config = dict(
    experts_per_token=6,
    d_expert=32,
    d_shared_expert=64,
    activation='glu',
    moe_layers=[0, 1, 2, 3, 4, 5, 6, 7, 8, 9, 10],
    routed_scale=1.0,
    balance_loss=0.00631,
    shared_expert_gate=True,
    lr_router=0.00162,
    optimizer='adam_atan2',
    beta1=0.9,
    batch_tokens=[65536, 131072, 196608],
    seq_len=512,
    steps=4866,
    dataset='wikipedia_en',
)
Below are experts of layer 5 (counted from 0) of a mixture-of-experts language model. Rows are named router (the router's row for the expert), gate (a neuron's input weights, with its number), up (a neuron's input weights, with its number), down (a neuron's output weights, with its number) and show model dimensions 0-127. Each number is 200 + 40 x the weight over its row's rms, rounded and kept within 0 to 999.
After each expert's rows: "comes before" lists some tokens at least twice as common just after its tokens as in all text; "gets" lists some tokens that make up at least twice as much of what it gets as of all text. This comes from a sample of Wikipedia text that the model never trained on. Tokens count by the router's weight.

# expert 17
router,142,235,195,164,280,195,275,183,187,257,268,281,220,184,230,211,204,294,166,180,167,198,190,257,229,153,148,169,241,181,226,137,158,170,285,219,205,235,208,258,170,136,183,190,207,252,218,229,209,170,207,221,207,183,181,222,159,195,215,197,166,217,171,160,165,144,189,155,185,175,210,174,208,237,226,261,185,268,183,191,157,253,245,249,226,165,292,178,159,176,159,196,231,154,140,216,262,197,212,281,225,245,139,220,176,198,158,208,170,123,228,273,236,264,173,187,290,221,168,240,229,133,187,201,164,242,180,213
gate0,220,159,161,229,251,213,236,208,151,215,201,219,209,238,198,217,280,209,348,260,162,247,257,163,211,174,187,186,232,259,194,193,226,254,219,208,201,163,207,230,179,203,235,191,202,225,159,142,192,190,189,245,133,221,225,141,241,211,209,227,250,242,208,237,221,223,187,180,178,162,194,173,204,133,202,172,153,136,187,149,118,178,257,198,215,186,162,256,207,182,224,229,125,220,188,296,188,215,213,240,189,165,220,186,237,210,168,297,225,117,185,166,234,195,242,175,228,186,158,181,222,346,161,196,223,139,230,173
up0,213,206,261,267,285,192,236,190,165,183,244,265,213,194,148,264,192,210,254,207,165,276,249,243,172,138,196,181,246,231,177,215,270,229,262,217,135,186,189,199,189,205,215,213,231,233,268,128,228,212,195,221,61,266,175,148,173,178,159,224,134,182,207,221,159,208,240,206,158,224,221,177,235,149,196,162,201,156,182,266,167,191,243,222,247,193,229,218,164,168,203,210,191,179,214,247,139,184,166,193,231,176,231,215,216,203,148,270,228,109,133,181,223,226,265,189,250,227,197,140,241,276,243,229,174,170,202,167
down0,146,193,215,201,200,168,191,207,203,280,237,251,197,143,241,229,130,199,181,143,129,163,212,221,262,295,182,216,199,258,146,162,216,213,242,137,193,179,202,185,177,204,182,112,202,188,223,186,208,245,164,168,218,227,210,213,192,187,272,176,206,211,194,217,148,185,196,215,239,154,110,115,88,189,134,248,190,155,218,204,206,170,210,331,217,201,214,210,272,155,136,147,164,212,208,222,232,130,173,194,246,264,209,177,170,193,149,279,193,209,241,240,156,220,252,206,216,241,237,183,248,210,180,191,238,187,186,198
comes before: " |", ".", ",", "–", " |\n", ";"
gets: "3", "5", "2", "4", "1", "6"

# expert 62
router,248,168,183,219,122,243,213,172,223,260,244,201,127,162,220,190,135,145,259,171,251,249,162,197,241,203,235,249,184,163,250,241,209,207,173,158,181,213,239,267,212,213,279,153,163,208,146,140,180,247,236,194,195,228,154,179,272,250,145,190,194,109,186,268,212,183,147,237,156,227,202,232,191,238,222,213,142,216,219,209,214,217,179,259,211,114,173,224,166,164,184,172,160,191,169,201,201,148,88,173,215,135,207,204,283,144,180,205,190,205,216,207,269,227,281,211,222,161,251,245,167,210,169,176,161,216,201,260
gate0,248,213,222,261,234,182,167,181,277,231,239,274,230,195,166,180,217,173,257,202,135,147,162,142,227,143,164,128,224,245,259,201,171,151,261,211,187,150,188,266,215,237,187,200,222,254,193,220,238,245,184,238,185,177,214,167,283,223,225,191,113,206,287,237,209,167,171,218,237,184,208,179,237,227,204,228,203,174,200,192,195,141,206,161,114,211,288,139,201,130,244,163,194,136,208,206,230,191,203,195,198,218,185,221,181,175,139,174,132,177,203,180,105,252,198,189,285,130,205,188,230,220,141,128,163,195,235,181
up0,140,250,237,189,192,196,216,202,181,174,208,119,197,201,218,164,170,152,159,132,181,191,147,223,215,322,178,213,190,144,148,219,228,242,229,178,114,221,224,150,187,129,188,203,221,193,152,233,201,280,183,184,155,159,181,221,156,218,192,236,200,209,190,190,206,279,208,192,132,168,248,163,200,173,178,266,144,149,186,207,280,184,211,175,235,225,167,199,224,227,191,232,234,256,298,176,166,226,209,225,124,282,244,270,170,263,216,200,174,202,216,199,262,181,133,238,184,279,188,199,285,141,208,209,210,221,160,234
down0,194,194,205,199,143,111,109,237,193,153,258,173,145,162,156,229,126,239,205,196,179,189,224,179,211,185,197,207,186,178,237,197,239,238,192,169,173,146,247,201,219,208,122,195,190,228,192,191,204,227,238,213,266,206,230,251,262,248,192,187,224,287,217,240,164,250,148,277,202,160,213,175,156,159,138,176,216,210,143,181,205,176,178,245,158,188,213,181,248,209,261,185,118,206,154,207,225,213,108,164,243,261,197,180,224,181,123,166,257,194,176,191,223,197,127,158,244,107,152,196,168,314,192,151,198,225,217,229
comes before: " ", "0", " —", " +", "1", " ."
gets: " |", ";", " —", ".", " -", "%"

# expert 33
router,164,177,215,214,200,187,197,187,173,150,230,223,285,190,125,170,201,281,197,179,221,235,186,193,237,215,216,241,275,247,143,188,231,146,208,244,261,214,192,143,134,210,229,120,240,158,199,214,251,189,205,216,172,238,151,208,263,175,202,207,197,182,231,148,190,176,131,176,244,169,196,218,233,155,252,268,121,153,191,150,155,186,163,218,231,162,187,210,161,235,215,215,210,195,205,194,213,102,214,294,180,253,189,161,213,211,216,161,155,181,198,253,126,59,185,211,200,213,152,217,214,180,171,263,227,171,193,289
gate0,189,183,229,181,218,206,191,245,278,188,243,225,196,198,175,127,219,226,157,101,251,255,227,212,205,252,194,248,183,167,177,206,208,204,158,199,167,307,197,188,151,107,269,191,174,176,278,252,264,201,207,244,170,163,217,221,207,215,211,244,188,197,224,184,198,121,230,219,128,179,102,245,193,217,244,127,171,187,158,248,213,183,277,150,278,258,271,195,160,264,142,259,199,191,192,229,213,184,191,228,173,162,210,244,149,195,235,229,167,174,242,159,171,185,178,193,171,171,223,167,218,151,134,163,226,157,217,168
up0,216,142,171,335,211,201,204,169,233,180,211,165,191,201,187,193,215,218,181,180,174,120,188,208,201,221,240,194,151,234,183,156,259,210,174,179,257,166,230,172,183,199,130,187,198,181,283,196,213,194,191,246,228,180,223,260,90,177,224,184,168,289,233,224,237,129,156,178,171,203,158,212,204,254,205,229,133,232,182,211,116,196,243,197,157,124,210,145,222,256,244,120,150,208,177,195,162,179,217,239,184,182,192,212,177,246,165,209,182,222,121,234,117,202,143,151,236,198,151,273,169,203,202,216,110,238,218,174
down0,213,252,166,179,142,162,197,175,212,181,246,237,225,254,184,199,181,132,280,271,195,235,216,165,158,155,152,233,209,226,227,151,205,233,266,239,163,146,238,162,203,188,222,203,192,168,184,140,165,201,216,221,201,230,118,200,206,194,161,277,176,181,176,142,290,236,185,244,195,245,252,131,223,181,190,263,230,232,282,110,276,197,259,163,231,187,207,219,153,285,256,157,137,149,150,179,209,202,223,186,221,220,164,215,207,221,180,140,259,219,216,228,208,246,167,209,135,205,191,187,139,167,228,199,196,139,191,279
comes before: " of", "s", "ed", "ing", ",", "her"
gets: "s", "ack", "ess", "ing", "ut", "ock"

# expert 41
router,159,226,215,189,219,203,226,179,170,243,264,281,209,145,234,183,190,298,213,163,206,171,188,222,220,185,185,255,294,179,261,150,228,203,275,131,178,201,264,278,195,137,150,189,173,194,179,207,166,272,194,227,218,185,121,273,145,143,203,159,140,168,158,218,215,173,184,169,224,167,181,198,224,238,206,244,154,182,181,174,165,291,249,232,214,222,262,146,169,171,201,138,239,199,131,149,238,186,212,233,259,190,183,269,172,216,155,163,201,164,149,284,198,183,192,197,235,216,183,254,224,184,263,204,164,236,204,230
gate0,228,244,230,151,209,144,163,197,270,199,215,199,136,108,235,151,115,187,185,195,179,252,120,152,125,252,230,215,244,226,168,169,237,152,187,216,311,169,185,226,249,169,193,217,220,188,211,203,135,226,226,157,179,251,165,266,133,298,245,238,241,190,144,243,220,200,232,201,161,167,169,269,245,148,233,139,229,232,165,214,208,203,162,164,247,243,191,176,127,226,243,186,206,245,204,229,227,179,170,228,231,145,248,201,186,147,192,263,220,158,213,195,197,164,236,169,175,219,224,166,226,241,192,140,183,146,219,173
up0,254,229,136,235,230,178,204,235,212,242,249,171,203,244,202,179,190,205,211,207,245,339,196,243,196,167,196,180,176,301,198,220,194,251,175,222,145,220,155,183,205,299,176,154,271,166,211,151,230,183,183,222,238,132,164,165,224,103,193,221,209,156,234,279,188,218,227,220,169,156,176,194,202,196,186,147,142,118,178,232,150,187,160,205,177,157,238,221,245,202,167,120,235,139,196,233,126,197,178,163,179,151,108,154,153,214,170,204,251,188,205,218,173,196,206,197,218,205,230,191,215,189,273,153,212,209,186,283
down0,184,136,202,265,148,209,194,197,176,237,189,176,173,161,240,185,180,155,175,220,224,214,221,182,115,321,165,251,256,152,210,155,219,133,184,207,225,257,161,182,117,215,244,144,167,187,255,232,227,206,219,144,211,172,194,219,149,169,156,215,189,212,175,191,199,189,241,167,194,216,161,184,112,255,235,206,228,185,255,93,206,136,250,228,233,212,143,152,266,174,241,267,178,182,169,291,156,224,199,213,174,242,202,232,188,119,267,168,236,160,208,241,154,203,202,207,260,207,175,189,206,213,187,145,158,172,225,140
comes before: " |", ".", "9", ",", "8", "–"
gets: "10", "12", "14", "6", "7", "15"

# expert 47
router,151,179,213,202,159,166,212,238,253,177,231,157,113,212,136,130,192,209,147,166,207,230,175,161,182,169,182,160,227,179,204,148,197,232,209,196,163,142,161,239,257,180,235,200,271,148,172,236,228,141,258,204,100,242,197,133,230,149,147,171,168,218,189,221,180,210,237,195,263,181,265,104,203,222,167,273,178,178,248,215,204,165,205,157,239,159,177,168,193,213,246,152,162,200,241,188,230,234,164,281,223,241,232,228,197,211,207,148,150,185,193,166,194,210,122,289,173,215,226,273,276,137,218,276,211,210,200,196
gate0,199,164,243,166,150,160,131,238,189,223,277,202,172,220,158,265,189,239,277,238,206,249,231,150,210,167,243,188,160,255,135,189,212,198,210,218,166,305,178,220,154,201,219,202,216,211,211,253,220,159,271,264,162,175,147,245,242,247,179,204,148,180,190,218,161,254,162,221,153,175,246,206,155,195,158,204,204,205,182,218,228,188,201,313,173,190,193,199,241,230,220,204,258,159,235,298,242,197,204,150,266,253,159,137,205,202,119,141,214,189,198,198,185,181,174,158,256,195,146,169,129,206,204,164,156,161,237,278
up0,242,244,224,189,222,230,187,159,231,262,254,125,159,192,152,165,145,151,128,183,136,198,206,183,210,255,150,278,254,107,256,185,229,197,206,245,258,185,176,151,218,163,156,206,205,178,175,212,140,192,180,194,249,156,213,163,210,222,290,181,214,187,183,220,154,238,218,208,142,198,205,191,248,174,179,190,227,211,184,178,186,237,183,252,171,200,235,120,255,163,237,278,212,336,115,269,158,233,192,167,216,183,208,233,153,175,195,215,235,175,151,151,149,162,208,169,190,183,190,225,250,249,200,181,280,187,218,222
down0,189,147,238,179,180,194,161,134,203,195,265,239,232,184,174,142,174,214,244,189,159,118,205,184,179,166,225,235,239,197,186,216,182,291,160,177,159,217,170,241,149,131,171,166,163,149,210,200,203,257,156,181,178,174,201,178,194,225,183,227,182,226,294,174,215,181,200,169,230,225,223,152,205,188,219,242,182,192,178,204,252,173,194,252,135,189,172,234,207,216,201,288,253,197,236,129,251,221,259,214,186,231,256,299,193,207,254,121,189,152,278,204,201,212,138,120,224,269,206,248,96,192,182,210,191,191,150,111
comes before: "er", ",", "ers", " of", "hip", " and"
gets: "ers", "s", "ick", "ay", "ey", "ors"

# expert 43
router,305,159,215,168,195,270,236,161,234,240,179,207,198,191,152,204,212,182,217,158,235,160,210,240,186,253,215,181,145,179,181,239,138,134,217,134,211,166,196,218,176,159,224,217,228,216,199,183,183,167,153,157,126,200,174,226,225,274,271,271,173,122,115,157,226,228,192,277,178,201,221,178,200,243,346,197,173,197,134,161,199,167,145,168,192,234,203,241,156,189,230,220,243,180,211,168,186,179,179,147,141,159,214,162,217,240,210,151,171,245,251,183,149,246,221,154,249,178,183,217,231,193,224,157,190,113,216,240
gate0,161,266,228,227,168,202,191,217,201,120,180,267,207,203,143,142,224,207,226,183,159,226,156,189,195,235,226,257,225,205,118,192,199,191,209,174,133,214,161,194,198,155,105,216,203,159,255,268,193,186,183,218,293,242,143,201,204,207,239,68,171,190,192,251,182,176,194,166,242,165,160,186,109,125,216,233,194,219,231,187,249,132,213,159,150,191,250,177,290,240,219,172,150,218,186,203,182,218,205,211,170,220,200,164,204,164,164,176,254,197,298,193,224,177,229,175,204,225,179,215,159,96,180,236,215,204,267,220
up0,205,124,174,132,209,207,167,243,209,220,201,137,183,274,149,172,197,212,232,180,165,139,290,179,238,174,174,166,138,189,276,208,237,209,212,179,214,228,199,206,147,275,200,244,229,212,150,167,255,202,219,255,193,205,207,276,247,154,178,255,239,198,215,165,186,258,237,220,231,237,199,192,177,335,217,218,154,201,186,193,160,264,104,255,185,209,148,241,216,152,179,220,191,201,200,151,219,287,150,213,222,159,182,220,197,244,177,166,201,207,226,276,204,153,114,151,209,196,226,191,200,272,217,170,154,212,158,147
down0,187,103,165,202,242,193,228,184,173,138,259,147,236,188,226,215,188,220,200,180,201,220,239,217,275,243,243,189,209,241,283,166,239,237,256,244,263,121,257,226,187,194,192,223,192,183,207,261,183,197,127,196,127,170,237,181,163,212,199,199,222,201,192,199,241,172,180,128,178,161,254,160,222,162,239,201,177,214,237,176,162,183,262,256,267,240,214,79,168,194,170,208,212,300,177,194,204,172,160,279,221,247,109,194,232,224,198,290,219,243,225,200,175,270,224,187,254,236,198,153,193,178,242,225,202,243,201,192
comes before: " ", " \"", " —", " N", " A", " S"
gets: " |", ":", ";", " –", "-", " is"